python train.py --n_layer=8 --d_model=160 --n_experts=64 --experts_per_token=2 --d_expert=96 --d_shared_expert=0 --activation="reglu" --moe_layers=[0, 1, 2, 3, 4, 5, 6, 7] --router_score="softmax" --normalize_top_k=true --routed_scale=1.0 --balance_loss=0.00138 --balance_bias=true --router_logit_norm=1.0 --router_bias=true --init_std_router=0.0123 --lr_router=0.00162 --vocab_size=7056 --norm="rmsnorm" --norm_eps=1e-06 --tie_embeddings=true --optimizer="muon" --lr=0.0194 --beta1=0.93 --batch_tokens=[131072, 262144, 524288] --seq_len=256 --train_tokens=671800000 --steps=2357 --dataset="wikipedia_en"
Below are experts of layer 3 (counted from 0) of a mixture-of-experts language model. Rows are named router (the router's row for the expert), gate (a neuron's input weights, with its number), up (a neuron's input weights, with its number) and show model dimensions 80-119. Each number is 128 + 32 x the weight over its row's rms, rounded and kept within 0 to 255. Numbers have three digits each.
Before each expert's rows: a language model's description of what the expert responds to; "comes after" lists some tokens at least twice as common just before its tokens as in all text. This comes from a sample of Wikipedia text that the model never trained on. Tokens count by the router's weight.

# expert 42
Year-number prefixes. First three digits of years split by the tokenizer, like 201, 199, 200, plus other numeric chunks in coordinates and measurements.
comes after: " ", " (", "–", "′", "14", "13"
router:100124094158086123142158113032109054135161143097136168062176097169151110146130094172167145144127141156108158096164114156
gate0:097123109127123101161116101143091093069131144152106141082197059167136104147099120148135144105137174173189127096112158097
up0:151115110151106168132125113160199107100097060092049110139118177172103128114089196137137092127151159073115137112188134184
gate1:178114158076093174111103118107083105179127196104110171076129084144125142139144130202130116083110162149171179147152079029
up1:162131128167168086113149136141131161097105064192159076146143179115118136183120128126098125167129142113069104151146081190
gate2:123119087086082189082127065107120157129095119159156113118095112173109101148129138161141158134136129137146172150144086116
up2:112164140072122087116066118092141183167079131170164142154133092120074089125143153189141147060134127120093086176123128148
gate3:085109100116148105143134114110136134148137115147137173133115108187124096049138161130096123134096204139061132124106128184
up3:110108155113167123143132157080167136137114102105169132075101107207119098110147131127115075139098139145114110082109150175
gate4:141100104092095124145159088155101121204177133149126158179092114095113123203172183197105126097122070081074155109121125133
up4:061173096120145160099157151140139146096096155125103121132096099111168119104165095090114130114138079107119112163142096092
gate5:095152160133100124121139122120133047176150109096104122134133132139148162108154102106119120235189123112094135157141166084
up5:099144138114127131118136112162115130159164119180136140057165121115063144118184122148109141158161111143124145180116163087
gate6:128086114136055154090138081118129134130128149175117140095160103170133099120125094112151125148167075162115114126229115083
up6:127103129144112085188137099137181095095166155129120108116102117137122141211119066152125092111137123073171145159104126140
gate7:147159151161043188198086113131114156130157128144149097134113152125198181104163092104061133111117157149124118161112118130
up7:094124141106116067131145156144154114134100125119117163151172135096126113096086123143147104052053126118138107179109145081
gate8:137128145124103165119162118138139107185125164077131185087130093104159129058147181147182148098069101121119123135115161098
up8:092152119196138141097151079118109172186059146124130191095168093110097129045165162137160172112078148060158106100158160201
gate9:103158105157132083090123115164104153098137120167148193136121114124139062148175160175177136079160088108121184110078178106
up9:178153114102100140088108157152108145109101139110186170100154130134208133110137136101126126096145076118170130094153168177
gate10:074105122193091099160178086113192109130117154145072160140124113148109100129151152092138102173118135160129131136142212130
up10:093092129088111064197129140044126139118148166078115153071129074215121104134168146160121132158099134144192169149171152124
gate11:111142125141106109170117127029191145137134119104149172169159092119110139167107100156090089112066115113153076121100138154
up11:053169133055136143121097098165115125171154123180156151119144161095119089121109134067125186157112107093120169153165157177
gate12:136150143112122126150180121132102099109167150144191134073112134096178121107116100136076126105081094112107121113144110173
up12:109136101144153135044192137102092153121142215168119103152153076136095167145101163113149091172183079054179064115105130092
gate13:159133108104153115104195108132097084139084107107163157122059088066127165093099111142152153094117145091084084123158099081
up13:089098128162117109141105162143184126119137135140107077179128144159156101141186114094094076174081132142181150101089127170
gate14:166147128153129107113127144113140117091102191134097137158123121141120132046115129175156106147132108172151139140113151087
up14:205145146098175068126125188127129169070156118165133142149147162112134136093146121141154127135167112108136150168149114132
gate15:137151102118162092092172096122130103140152129128069107118127091130118122091120189151171107119111096091138103180108122145
up15:128135084126188068125161204091090164155111098126161106111164113152109110109126144040157154141166133145128136114147073120
gate16:144076123162125089102166081115049143099128204093111165151173112155119091115121132119084128097142139130076158083153118115
up16:080168150145217154066084125165099074059061168123102100101159110121113125111099164093163068121117161094190132126115133140

# expert 63
Sports stats and numbers. Words and year prefixes in sports records and statistics tables, such as run in earned run average, Win, Loss, Votes, 201, 202.
comes after: " ", " a", "–", " two", " three", "|"
router:116099082169124159152126122115094088164143128181115141131168125109148119194151085080162153123088115159146095165146111083
gate0:145086162102070147091141109113129070171158123143176108140231147075081158101148121064094177098157143149128161129152072150
up0:144059134061151142143167155098154150145040107167205113169139136149130114122142123112080142081161183161151172086182135101
gate1:149190128176127137085170174089115129128096139147116158190094163162151158137231149070112091149121123103108062111132102138
up1:069043118144101097128151081092146183052099121118117160138129107081106166086051150109120175142135128156174129151067133131
gate2:145049080128160093106117096134147111097152160123149115095160138155165126121128106103128160137135126141125116185158179131
up2:170121126130138121148079131132096107198147138045078078114143146180139101031097091128136139098167162162173111123082149128
gate3:147178149124097118156098089130156053160112154161140173126100166126083139172166093151109158184105078144104172140137128103
up3:085078171137135110163093126112154118129142076139063175157140098147124113102128104068139165131161174094151094090109125124
gate4:091132120167155134181139120128140085087097176126158200168108178148098131105182065181124125147163162107121168153171149083
up4:102146128095115132087114143113170151146137116116161109142097054101065177129106126124159137113150148135116150112161134099
gate5:111152112111080140113160055148112121145118090163117091079145089101169104075151116130123127145143042147172079084130084052
up5:146160093151094140064126180120154160135138101153133163106097153137132135135195177113090082121149082162086166017145151128
gate6:098141096072153132157133097124179059118063085108176164083165084080092083199177084119145180127121103174115147148080126064
up6:122101131072161169128155159110157136093108152185133157141129116075088095163178105084120094152129108226111143087061094142
gate7:129154102117113157154142108148069122227121147108184113114083140137156105039097124156160134109140114119127147112131191135
up7:121133202128125133097119139200189155015154118132080120058142129122074140148169161100135129129117125101139106124159072155
gate8:146097113123161147123082170111122173108073172211099198133112147195087096126135110157113186158149094145111146145075136057
up8:165145174136088099161102113181133113180148100071172089138141102078122128121152096110097059080137120087126126107183117135
gate9:104133097119102178115176093158116145157113122161202094165123086119105108162170092110147151144098082137119205095135121141
up9:144102130173120106083044192076085114130136161091107124071114133163150134166125134143091110132116186093098130181150136096
gate10:130168038182146110138086129162142140148108181104146063127137121177114127171124057149133133089189156127093101203115122141
up10:148105210116169131122113115147170106102136089085067163102080144134155142100170117123118105136171113090065145131119149143
gate11:161164194146158164137132161107169085182137153108143099144135113147162126143101120186110105134083193124171115120109098210
up11:143123152143069141099146094092125089093222135081117169140116096104139117171112108185128122129073125097227095084168172109
gate12:114146175104134122180098081103119135143118188105130160116167109139124089111127041126120157205217072137143136210126138129
up12:084140108143110139074132140163119098131138120123179066205085128105193091189122105121116115162087098159147140097150141155
gate13:111157163129097184161224134103073145116143101141212144127130062154146158107128100154079103163174154149110139116125095122
up13:120130169166128102146089157144105207122052119102144085125169082134147172146145115115106112141102119112083171133125121129
gate14:137117102112126176145115126126084160149107088116153115104137185151115123136117188167180096106111147204132070072128119106
up14:162070135089119134076125112145086149143118132141156122150125085131098104115134068183102154068060117194182108099129090068
gate15:133113154121088089132108174148126139038106201116134103146167156107165088155090110161091097139122187110115127162193155083
up15:155139118102154141154121113147124090180195113133146117145164097119118170143094113112143135102130158108174152168113148161
gate16:147120077151103139090074114157161143155127132101146129141097125131054115099118099104169117146121100124145073115150142088
up16:124117135142112128132167150178159093166096155092133157118174102069181167165081150106070156141167122148099157150101077172

# expert 49
Capital initial letters. Single capital letters starting a word, mostly a name or title split into pieces, such as M-ouse, L-onesome Dove, T-aka, often in tables.
comes after: " |", "-", ",", ":", ";", "."
router:187151154151085141126233145117123147126086062096184127112151193087192136154119155124123144114153206093155121116104073124
gate0:142120184142128146129187155159126150139113058106123172139157138116134131107136145148064154126105136121157127118108143055
up0:085130084146156112139127111109068146154114144117135155165112127177127135130113148128187164107105117101167113129107092069
gate1:149066099113088113142173091143112115074113127108060079105076127114117073129141109127115059157087159143139115161094121162
up1:081177096107183116127155109165112112122119145095125100101152117144156085158139156108124105100137164159160087110126175145
gate2:199100116129130115114094081148144129166153191159126148131141151116126111121100099182062196109057133099190144155107154103
up2:068142110143122108173094093146132101115161054090141105156148099183129109155098142106058148125148090119166123131096147171
gate3:104157161114120083149175135148102094104178136118175115107179117096128180126133091086127130160124158141133113168118173159
up3:122141178161128080137135173139100101092187149109184130086186131104105139107119104116109136128143162104123121148129157148
gate4:172118158084135161169119169146179159189144155158067106142113106116152102146086137099144132099110175082138134132104059156
up4:152145105169173113079129125104095079083082136147141099104060134135073100084137111125159139085113137189125145109130148130
gate5:118120110125104031110160079188120136092060122115173130132167161117138120100129147119114105134115174120066118129143084135
up5:135125136188051086119133176140126142152182136067066110160127111141155136119057164101133155115115149100062148132144140088
gate6:088113084143143130114113137144152161066157105172124146147076151172169140173093097150125063148142168131114127098143129159
up6:106092201086138087184086187137098136105123156125114092124191153176150056127105119196144161167143089127138149105163141120
gate7:189132137124089108136136173092151103148118099121160103102118080101113084095159119144167132118136157099167122189118094114
up7:124105145123139154098148134124145138158117154170157142147148123141174173074106131152125131103133147103155134163159119191
gate8:176121076089117074152128143129132145048168096174141069155090177165150132163142124182121095171125110118145159153118135204
up8:114137126110147096087117185200085062065108117082161152163170145160119150086134141078136125203121112136136121130136103084
gate9:151127145119074120099174155180156140152161106114125158080139174172110150181153147107091118132124139119125137144125102110
up9:144123122128099108102108095165129110108148115161115159146076141131091129104167113131140136135160144138097097163129078168
gate10:124137167122130102109177100111121107106078163127199169104131178182150111131111124087120087080158070118170131130133176109
up10:131140073181132169139114152147059156065118147131088126131137087116164173103103135123069099091141147122116145193172139190
gate11:122090126116163125142169155120180113100176126123139142093066133135119156117097195093126095134133083127142102127114118022
up11:114059088176138114133087133125116142109123023145161101167140096118096085150099152126092111079122113120140146131121151149
gate12:118125156110076087138110143101108195159138147106170133161194108128156106089145118054084081171109145143160131158184193161
up12:118128150185155143105112139123122156133069092092088174141168119149161076101137134076085137065090161124223118133145150105
gate13:139150143107081161142114122169176158139092107125174132098124156144149169148142108110173137131159204145136095186123149164
up13:134139118176125096102086078090108166145113160119091080147148081123117097076081107131139135155129131076170127149102198061
gate14:204120140147131200160094130127149145188113146130113113071172129086080113094197134096189151164135191167154115122090145086
up14:124163122160141111137147104089102173122102175095140130120158098084069139099163121123187130140141141107120126158183146095
gate15:122204156104077122134142146148107100110092171104153107115122133090137172134117108137164173126120134145206126101127181078
up15:108164104143139152101130087121105121132101132141093100168126134127146126143086143110122199105112144172166127131166206093
gate16:173142170075171124083088163121120166125115109154138091114145058148151123137152122082116100119100088148206086175125165139
up16:130149134128071100072141029127122139179132119134107138098146141105089115118135152149194170108109104134145150101125104162

# expert 20
Past participles, time prepositions, list numbers. Passive past participles and temporal prepositions after was or is, e.g. built, held, taken over, until, after; also digits in numbered lists and dates.
comes after: " ", " was", " is", " were", " are", " be"
router:127131112140139133165098179184137088174129125165109141146113224143160128135057150129082137131121130147167140168105158125
gate0:115130159140152130170127161092108143083153075126161113134166199150109148116068122180095100134140112111083117134177127130
up0:178098130132117151089128159137066122086148146152142041135134117110115122099129080145094098115139186166115123117113185095
gate1:149121185134147078105115183095151143088100142153146162105100197170167167086100147089056102110104102115128129118141124114
up1:134068162126108194157088183152094144147127114140091077091119131124172138139170140153110104137163101138140141105110170068
gate2:080144108117164135054174138117146108108124096143144149155144090150096124175107143142063179114115114175133148128067109146
up2:079138080168115123140136104124113147104088122142163197125155170128108051163122146169145164128120169161109163147065092178
gate3:123158182098100173119092142075113109121123075122190119139122072184083119172135140065135094132073116125114144131176138135
up3:143130132168066179102148184116102149092099133160120126065104147166163087118128170115145142107177111144168155134081139154
gate4:076148129059109123131119165122135116096054122079111066132141095131116135129161147184112128128122108128133119167140143128
up4:126112148128093109116092089104174173134099189170157153104102139093151092112094161097100099116151182075105083180126098190
gate5:146180087107130160097121104102149144105120156155125151169154120198141132161098150091159125074109069169076117110122081097
up5:207064037140151142116132154137179100081123071136103150115092182120126143114108136146079109156120111173119152109109111159
gate6:145179147097179153075150131110128126120093138067122095132181145155123188078120193135109108153187084168151112143113168136
up6:167087177056133055103119116151062107058110113104151153129111144137108129116084129082105140194109114116162128140061100138
gate7:155148087090184156114100166069090105219136080093123140117141191153151124112166117157118091137126129160144137177159122128
up7:131112095140131081091146121164198152151186126090120189083126171156112072159077079157119149130105101216152153162174132104
gate8:113158103110108152135113113116161115158110136110126090114167146126216096141099143150097147102135126154119140119159192068
up8:134084158124093146105124115106122096163119122136168089179096150123127112114139096137146169132117117162077193118183122123
gate9:091106153070190090135148171093127077189140136126131155105147198181112112111143117149159072139093149079163134131155126152
up9:138119145122115129118113135149136124099072103076101132141116081130128159095130065102089164108108125120138062091099114170
gate10:111114121080107158176049194078069111162134064107142118208140114206164101144155090127102102119165133104173115176060168095
up10:079132165137124206128122208111107152152149152095139146133134161112118091090111088123092076125142122125119092137099156118
gate11:133099076136116134126099092098105088123108121128063096136092078173181120100072126141086158119144126100135167133182155135
up11:142197101142162109106127123197178134033107104165111106169159117124103198187151133135170141147096110155155109194113125107
gate12:102093130089087135083071127074150176128148148161059176172142155117131114089141145079160172165130109148109065067131083077
up12:131197132121130167076139136063112138135145129096123205137198113150130177102078111106134157090186097115140121064216171165
gate13:080155088169157179160095151132158134129140190144107153101146089178123105099160075181121136049119113146163136095134164084
up13:168145143137106103083165162113105126159092091093137097168098171078134152099105178090195118192146129142079132121116084151
gate14:078133156175160104163144142177128125170121127152099107128156151138149085134139094115142120137100140192106136146103088155
up14:116142091124135099174086145069105122132105143207144096125165144171164122197145137145173123145118128116158090155136087113
gate15:112098117086152145068159142142160133062116139161149176145144115154120121185139149134112161070157100139175118133118132158
up15:108164124084085175138089175101055109103165115082192135118203066134057127113105136127106137158150135101122202116137120081
gate16:187095063137146086135169118143144129142133118132103166090103162171184198145016130143100157177126144082136118099092104114
up16:156131113138176152109130092067143051102190087130131113140153151116163156154108137138206190103137097157129128109138171133

# expert 55
Periods and decimal points. Sentence-ending periods, abbreviation dots (Abh., S. fatalis, No.), dots in web addresses, and decimal points or digits in numbers like 148.71.
comes after: ".", "0", "1", " No", "2", "3"
router:147112192109136179138118119167138129138136110184086088101177137100063071131145079152121113116154132124175090075162113121
gate0:112060086075117187084175136147135091166138126149148187078150097127155113098107131080191130120120198141158090171099111174
up0:182184164066142072086117089083117130115095133102129158158133150115054153130171159123129122103151096109119085135074128136
gate1:096101211145086077029157166143169177093149057107111141122184111090119119138134130141102148087116141099156140080122113188
up1:139110108179143138178072129141156127159125086144164089173085086173084042111119121163092115161097093211118119145128156103
gate2:099130110096121174162153110128159161191145108118114108103113121062124101109126074160140171107133145103188145111135106131
up2:150080165177112075082113167151127128015148059082170092105100132150104179086111105122129113146100160120129146121150112170
gate3:150119105160098108136136161180161135099175116126158114097070134204093053168151100154098123081176102107099150154109105197
up3:130117208124138109166113149066098166125102113132103138141094178126149162086063137160131089138118138181156147172114147110
gate4:113083103154109143127152085117179087119094143122168126126132074136120081183148102081131142137107127193149127116142130109
up4:162147130121156148091150093145163112139085141130101104098126116107110123121159101104130080127115184189170143166098089118
gate5:159117161117148135101194143147172114168114069078120085156102115131052136182154112112111138092080139147146091139112146173
up5:166129137105148110097129095172131121147081088142057135172061134122063112175166120085135147086160179142136128170159100124
gate6:085113185176158209154158103087176104184135078176141155126080097173151110088118137117139107157165118134168055131102131138
up6:124153193109143185142148176086221127134145068149141120147127105152079119129107124063145059137179114096140099105121134129
gate7:089128191114104140104134150064132159170121049147135094147091109140132219141134156126136143161108203154135159096143182164
up7:117096151124083126161137119172120120193117165155062158145115105118103094116179074142099129146132140102112111108131128149
gate8:134119140136119096156078125152084152096119081085148108075059143108118101167122200125120157123152178132130135135108116053
up8:154101131117147138166095156143102110159110151104115062076134111118140154131133101148129116182067079090109109173127135230
gate9:158113112173114130101090173113123156092108093130094166116123120138134094099158150092095122070074166154084069130126135125
up9:102128146076141142175173106125172118150158152095140085106097141084149166136091113173178139198143105148151176126120122162
gate10:144143105118172089135128139095101091116111125155185080123124165096164080102121182144136118102159121086125082104116147118
up10:177179131173098121113131145079191116142105120131173095083116157128146070144155149080124109138205163109163107124085108131
gate11:135134148172072110067151119160129175096181086104133123117176154121038102168081134062131150147097138098168125154128129068
up11:118167093053136101132167183165128117167127197070159142117076121081147151101118174131098177096147098154085132124120128130
gate12:105149144129141167176134117145124167143111120114103124076148152117147123112146116175094070112062150124139132122162175169
up12:157134058120135124092078119142093122132121170097156120117132136163164126135103126094129074112094127160108121167102161117
gate13:135079138124126128128083104092137099127118109181126145161164147085064134087092118187145088132176157147132141089095138126
up13:086067153137124120157106105161120121137093168129111105158158150175094108079079092209195133058116128091158116113127186132
gate14:167095119141146120180114144151161159121103096090081094119134037089141125161157126150171119099122046166140145102075141155
up14:119181136098122183117172079110160107106116162094134194151138104114122185120105117119138101104143144109120119118113066058
gate15:082106170148120110131070049101143132127103164108125134116100151176105125181142135122141081108092156130154138088145096132
up15:113115180126113111067137139098078197124139143107077135135065136146151111145124108181129120109085139179131113115160176132
gate16:097153137112176051130138129111134096169126073152060148126152144162196143165177123145235113110167095126107105143112140189
up16:132081105102174102148123120100111142116120162112157117061078141100089147137129168176106046106174156163118104132144159111

# expert 16
Place names. Place names in addresses, lists and tables, often the second part after a comma or New, such as Missouri, York, States, California.
comes after: ",", " the", " in", " United", " New", " of"
router:097181194194170106136112110085115100099127121137136082166110167139124124168108110128139069062099123163089089117119133128
gate0:081140123159099141142136178148155170078115160113102123078096126187046131191092141138168105112159131103132197145093173122
up0:097152136102094094189186111117208186127178107068112084091165086134126143173094133090152083128113080121111143191098178138
gate1:118145164121146155172062083118174137116168072154086134146095108112150177184105130115171137107137132114128111105157082117
up1:119131171127112131143073069099144109101152097137116101149099152109166163134058136124170180098145123093085111099179083112
gate2:109139153100087098152170124106138148128095097133167110150159115127138114119201165091140126114141117146110179063122135164
up2:142166140110112152121144109141157141126134132105121179050145173060112152130122061156141218184123154104133176176162127127
gate3:176143180110100134157101179095090094119128153149183100107108136150178084111117061157108149090136124165158131135172114169
up3:107102067139132111148129151133120159125129115121097109175133138138127107135147178123150111144102152070157079110090175123
gate4:146111157140140119122133148148078090092114075122145092148205126133150113162147084105116135058080116156147073152120162131
up4:171139169148109095120138077063101090055152101146155094097142113136131080173131097074113137102101102123126169146110094142
gate5:150100113075153065080103141084185136154085114121090154071137124114128122118116133137127081133157094094128157087105173174
up5:153161069091163103179105177190111150109142119168104130131109141167122129127143102150134149138118154104160073137106078133
gate6:152061151064133066102090050114110118071164133067187143114160147085150074171146102108086175116042168166105081177167146137
up6:138156139147121093141100038075070092118111162118152105119125152131105123107142148120112126067177159106067073144140145136
gate7:112129093099142122068102107110100160150140055133115090101095133150139142085096176176107114124101116170114110145104159168
up7:120123134131073163184160084144171147097159171123141172088182105133129096107085177173161172108187163111136134097152105114
gate8:108161164102136123153145118158145104150137168130142113144130127100072083125107155139074070122100094112139173122115183135
up8:113164184152109089084154139143126125164158100153116126177108120091114131141158119177125153182120132203115108160113105088
gate9:126132080131143130136107146104187167101128147055163120070166095133126145165093158185142185092127132104128111100175180081
up9:103138147118102095138145141159087118126127069192095163193125201154145122120173137109092103155141124130149143128128099196
gate10:126144133093185157181082112161211152145069173151145100147126149123150099160111167182123106136148124166165110101094125124
up10:150105118138120093098159161158160103100141129126085158163127144148134107128199164159086135123127173111145140135144142164
gate11:161091128160079117156128146103133183090097095135145129144086093129080147112156105187114144126090143104101108121076159096
up11:145160123116153128099130122206131116126149119094161144116148092089124150095151123088081139079181132196090097222113126092
gate12:099171176173151113081109142112110106098121124138110119037161159125094148106144125176101127162150085190174090118160086173
up12:119144164092070154124163130112100141137136154085120119121151144128101156158117113177160145114067149072133185127173183119
gate13:080122138127083117119096089145142138147154132162112110166121206140148129179031081181139078135125164115143112130108178112
up13:067169141183115146067134132104116172113151127085177103160058136096112084058121121174157123068113129146104102124108178137
gate14:139083120133172092134127111106133093136130142062133104077095147154114091070115146178134149065186195179125111150066164162
up14:110172118106113105139047166098074137152109184141078153142133098156113172109110144097090128153101114128115124122164093129
gate15:186133103157116100135108092107084072142160160163154084133089144149182094133171093084159114095143082152124116126092120182
up15:134093151163154125145124198154089108145120150134139115181068132205114164121168072114105119117120145108197140146091065121
gate16:109140149156157122138123124111187104166166148171163130110123139105145091116118111125070156141111126185110080132098063175
up16:112107139104122099127147105111136089136120181097049139125182195132125131116167149107095145120121160123163075103076093062

# expert 17
Lowercase word-initial letters. First one or two letters of a lowercase word split off at its start, such as b in bathing, f in filtration, qu in quite.
comes after: " \"", "==", ".\n\n", "\n\n", "===", " the"
router:176166096139141149099094123121126148128127099100131090153145115078152120096190205156121107123115119090171104076141160184
gate0:143124059161130183113120106112116153162088141115159144112130162090066100110143120202096101129108120126075103107131127100
up0:183161153104161120108113154130122163089128106124229143124163199160118080120123110139034125140144085161102078062128156093
gate1:173125125178151147100158110199145124121120131181108057092109086113112119058103135143082158178166106066152152127161156138
up1:101121118155168113101149128100197108139102121090117131086075104073106081180131124134132120157129114130163084097106136075
gate2:141123109101133077119123162082082156099133125205140124145170174137120123142166143157187109132196131141137173121145138227
up2:093119127109132153165190175114114123111158155135199130140154115132118158085142144118124186149141123153124180102158130117
gate3:116095156093176140111139113162112176086138124117149111134110055115105146163070195112077126144064171138084118102150135105
up3:092165144105146116175143093107169188076114120131140195103134130130091133125123078125088055157157142190120183098138146157
gate4:137113090172202223182077120113111138118129138095169122162130113110159091090075120150104048113063154131180102170164166129
up4:126131138107036105121172055131111176118156122139121194082166158110091127115123177060128215158122120181131175079128105126
gate5:131130167075136115077097111109141109130085119060152141142075156094104157133141173094089151182092095118135168162113080126
up5:145185151087140053146146165193127131178129128145115163106122105167072117193131096066149159186089152133127137125094158119
gate6:145137079146200118141158058103156127090071094127107148091097116072087121103092108130090076118151067119124081086145136104
up6:115149146114093083092110169116181165094173158112085183119088104143097116097121151075122201126120118095104130111126138145
gate7:161145096111102153160163158087180119141184144146091141169155106099117178088131100095110122133155056133119098089142148088
up7:139136128094128100085118124068113129144095135140159132163134099136141057129096146180147109086101106129134163116109120109
gate8:099096086139175121138143119116142155106100154072100162130081129079147115123114180086148128178117126152123054102125088071
up8:120090049156139107069089106110128216121142146093136161170132105102139126107177134118180142156111099098125118121097116152
gate9:088127128039180145201185125165164151080086112087092149107107131084113157138118115128129170093104089122128110089137109172
up9:074136110085131164148132110126150142144107082099143107120073105104080189141203160135069147096125116156094106122139137090
gate10:115144101139147088136131126160171165131075099126133158168144104143136134117130181161151105156152073128196139150127113158
up10:124091072114098102098093117126135113147109108169178171124179150081137106141081116106156134125178081112148154111108184092
gate11:157153154118103099153168140139067072169135108098161149168131118187149170147114133182123101116214172151162097080112161156
up11:127119150084157142144185106132141057129103139141131150136147063087119136086196105198120162134096104160108096106090092202
gate12:113097074146131095143128184120164111156138096131093041135146167011152121113139091124132145068172155167115101127095130113
up12:145185134222150106136100173093100134120173164142083115098195157131137174085175069072152143155092123076116151142103101116
gate13:094138110141141074071161123123108111041086132158107107141143108194129096185134103182167143114142126123162124122082159135
up13:121181147122160066088127152140090120110137191126137133118167089146068156156193101125162121129161134110110131077119110127
gate14:186173090067135073134128135144167092088144164149135083063076148096128136099154078102173137145077216091122077130133149148
up14:123137093096092136173096085155188134115121133178109146167171083134182096086133101167134090143157190198133135155084159156
gate15:115076057142146148119145122083153146052130124152041136128049099074119120158104109167127071120109120057135138118122109156
up15:155101152194111144166197156073131123147163118116135129104110103087129118123146115152117055137115146096123158149105122152
gate16:175131153104164131141131206132085152085134138142092120125147104112124133098166175101194143153138128095159125122153171190
up16:148138152136106148132062124157093109124101143078119191061168141127179161115146126155125113128155122194112113172123092129

# expert 3
Culture and ordinal nouns. Nouns after articles or possessives in film, arts and biography text, such as film, death, song, role, plus ordinal suffixes th, nd, rd.
comes after: " the", " a", " his", "'s", " The", " Best"
router:121171124158128088095147090117097104110155186208095170136135151084131137105134202124135149183137084132087120140105140074
gate0:140120169081060154139167118123108161120139130160091079091173154088090083124122123195182174152027083105183118142162117105
up0:130115165137103086117136139135138142113074078180119133138136115115140049134160187151139122106126086196192154225145144158
gate1:139093151066137145159091137123150127100096146145113076149130142097151106122122143090106132164086117172160107167187068144
up1:123133098169164046154155155197124094099144080115065142147119136173154095180080147148155105089185125121098161124112116100
gate2:116111160135180120159147057117136087143115136139097120155119086106113137093094146074071113189176171113142105128133186118
up2:112120133145179167102094103131161139128185134178103139180104053125188149147127154118088115110155140115096110153120106089
gate3:129144140160073056170097074122120132169115101110126179169148096100145134112133156135115184119139103039151104145063109105
up3:129151104085131168115153169131142093139150155137124114107172132110122108165081117125085090112131049161165156114160174172
gate4:150138097162102154132105127126136152182137110179114092133071137144153111130088130158156101139103100188076117151139171104
up4:147118179126131143134135104116166082085136062131119151118150122096149092095123154139135111125082131126147152172159107110
gate5:129126176183212108092150080121152071082119130134119136157148163125113159129107113134086147168114128132101108065094147093
up5:143152099114132113223100129205126119154123166139125110133137126133098146118144088104074139139106114122113203229067054215
gate6:133163072169166132130101123092108112081074125144136134183162159143161152139131128075125151116073124110147138178107105107
up6:112172128148156157129132125156137078092121166092176051150152107177074122113167141174066152166142165096112138130182144137
gate7:124085190164130127152098138149113118110104133120118140074137186088127076051148144111147091143105090148119090086125107068
up7:183127091180126048157103088144196118064134221159119119082127158160122148147149120156126114152124043171146101115132122137
gate8:130151153093116045141165126111129088124161159071180158116125112077106150088147121086085111147128136188146112151134065117
up8:102065135087172067104133146164152137103146120073123096094098159050107175067163069143161102119140150092100090151126139091
gate9:195142128098171120076139163143144122118146069128094146127127150058125054106123128124129114146125130145143131124110123109
up9:096072108086136144119155098139150202156138111161158117129139121079159111187101120089116155135162129150104124087160097142
gate10:075055164070141109197124024071101058105122109103131162181161120120135170131178096154147161174096134093082102160116126072
up10:127081113109143063090111135089121066165089073146117156112067084134099127141147151153074125127101114107089213062124113115
gate11:138113133103062104122104099129156045095137140164145110111103183053121147110161142168078157120123110051100158127147114109
up11:142152120120139147116153105096139165133140064136076097089083123150184122147097163146149061107127128144136153149169142118
gate12:095204188151079112193162112126152123112097091104158129160109153108155139116136143112123143137132144100167166122103128121
up12:158059131116153117181125083084139149106049117164154162119136109248127100141186073171129105140144080142095170171119123123
gate13:117146155129078091120110102120173158200116140142194071142135174131121081112152100188201093117143166092140136126087143175
up13:129125170153123201152177177114128131086124112143081153150182154165069162172103150071119136119051138139120198137120121120
gate14:166095109117124109154135120184126149130125181147175124161085150097205110110108163151171121145060048183085140173147130075
up14:156148106116148153148103153135205088153035170099131192167169120158118131111147101194051119144129108155118133124106110125
gate15:177100137160118114156189103080164095202080134133064147156156134098099111120156119172153166082121193058079131124125107102
up15:071135129150133194117133129090132185111074138146108193148094134130169144176146128086126139140204119147169148107141053215
gate16:129147134098146135113125178134231111196152070150142129145071143163155119196134107122119127104165117160069128130129139156
up16:143154105116147119101052019157135104120104124101128134141103117145160117113135164148092142107146186103189100160145084148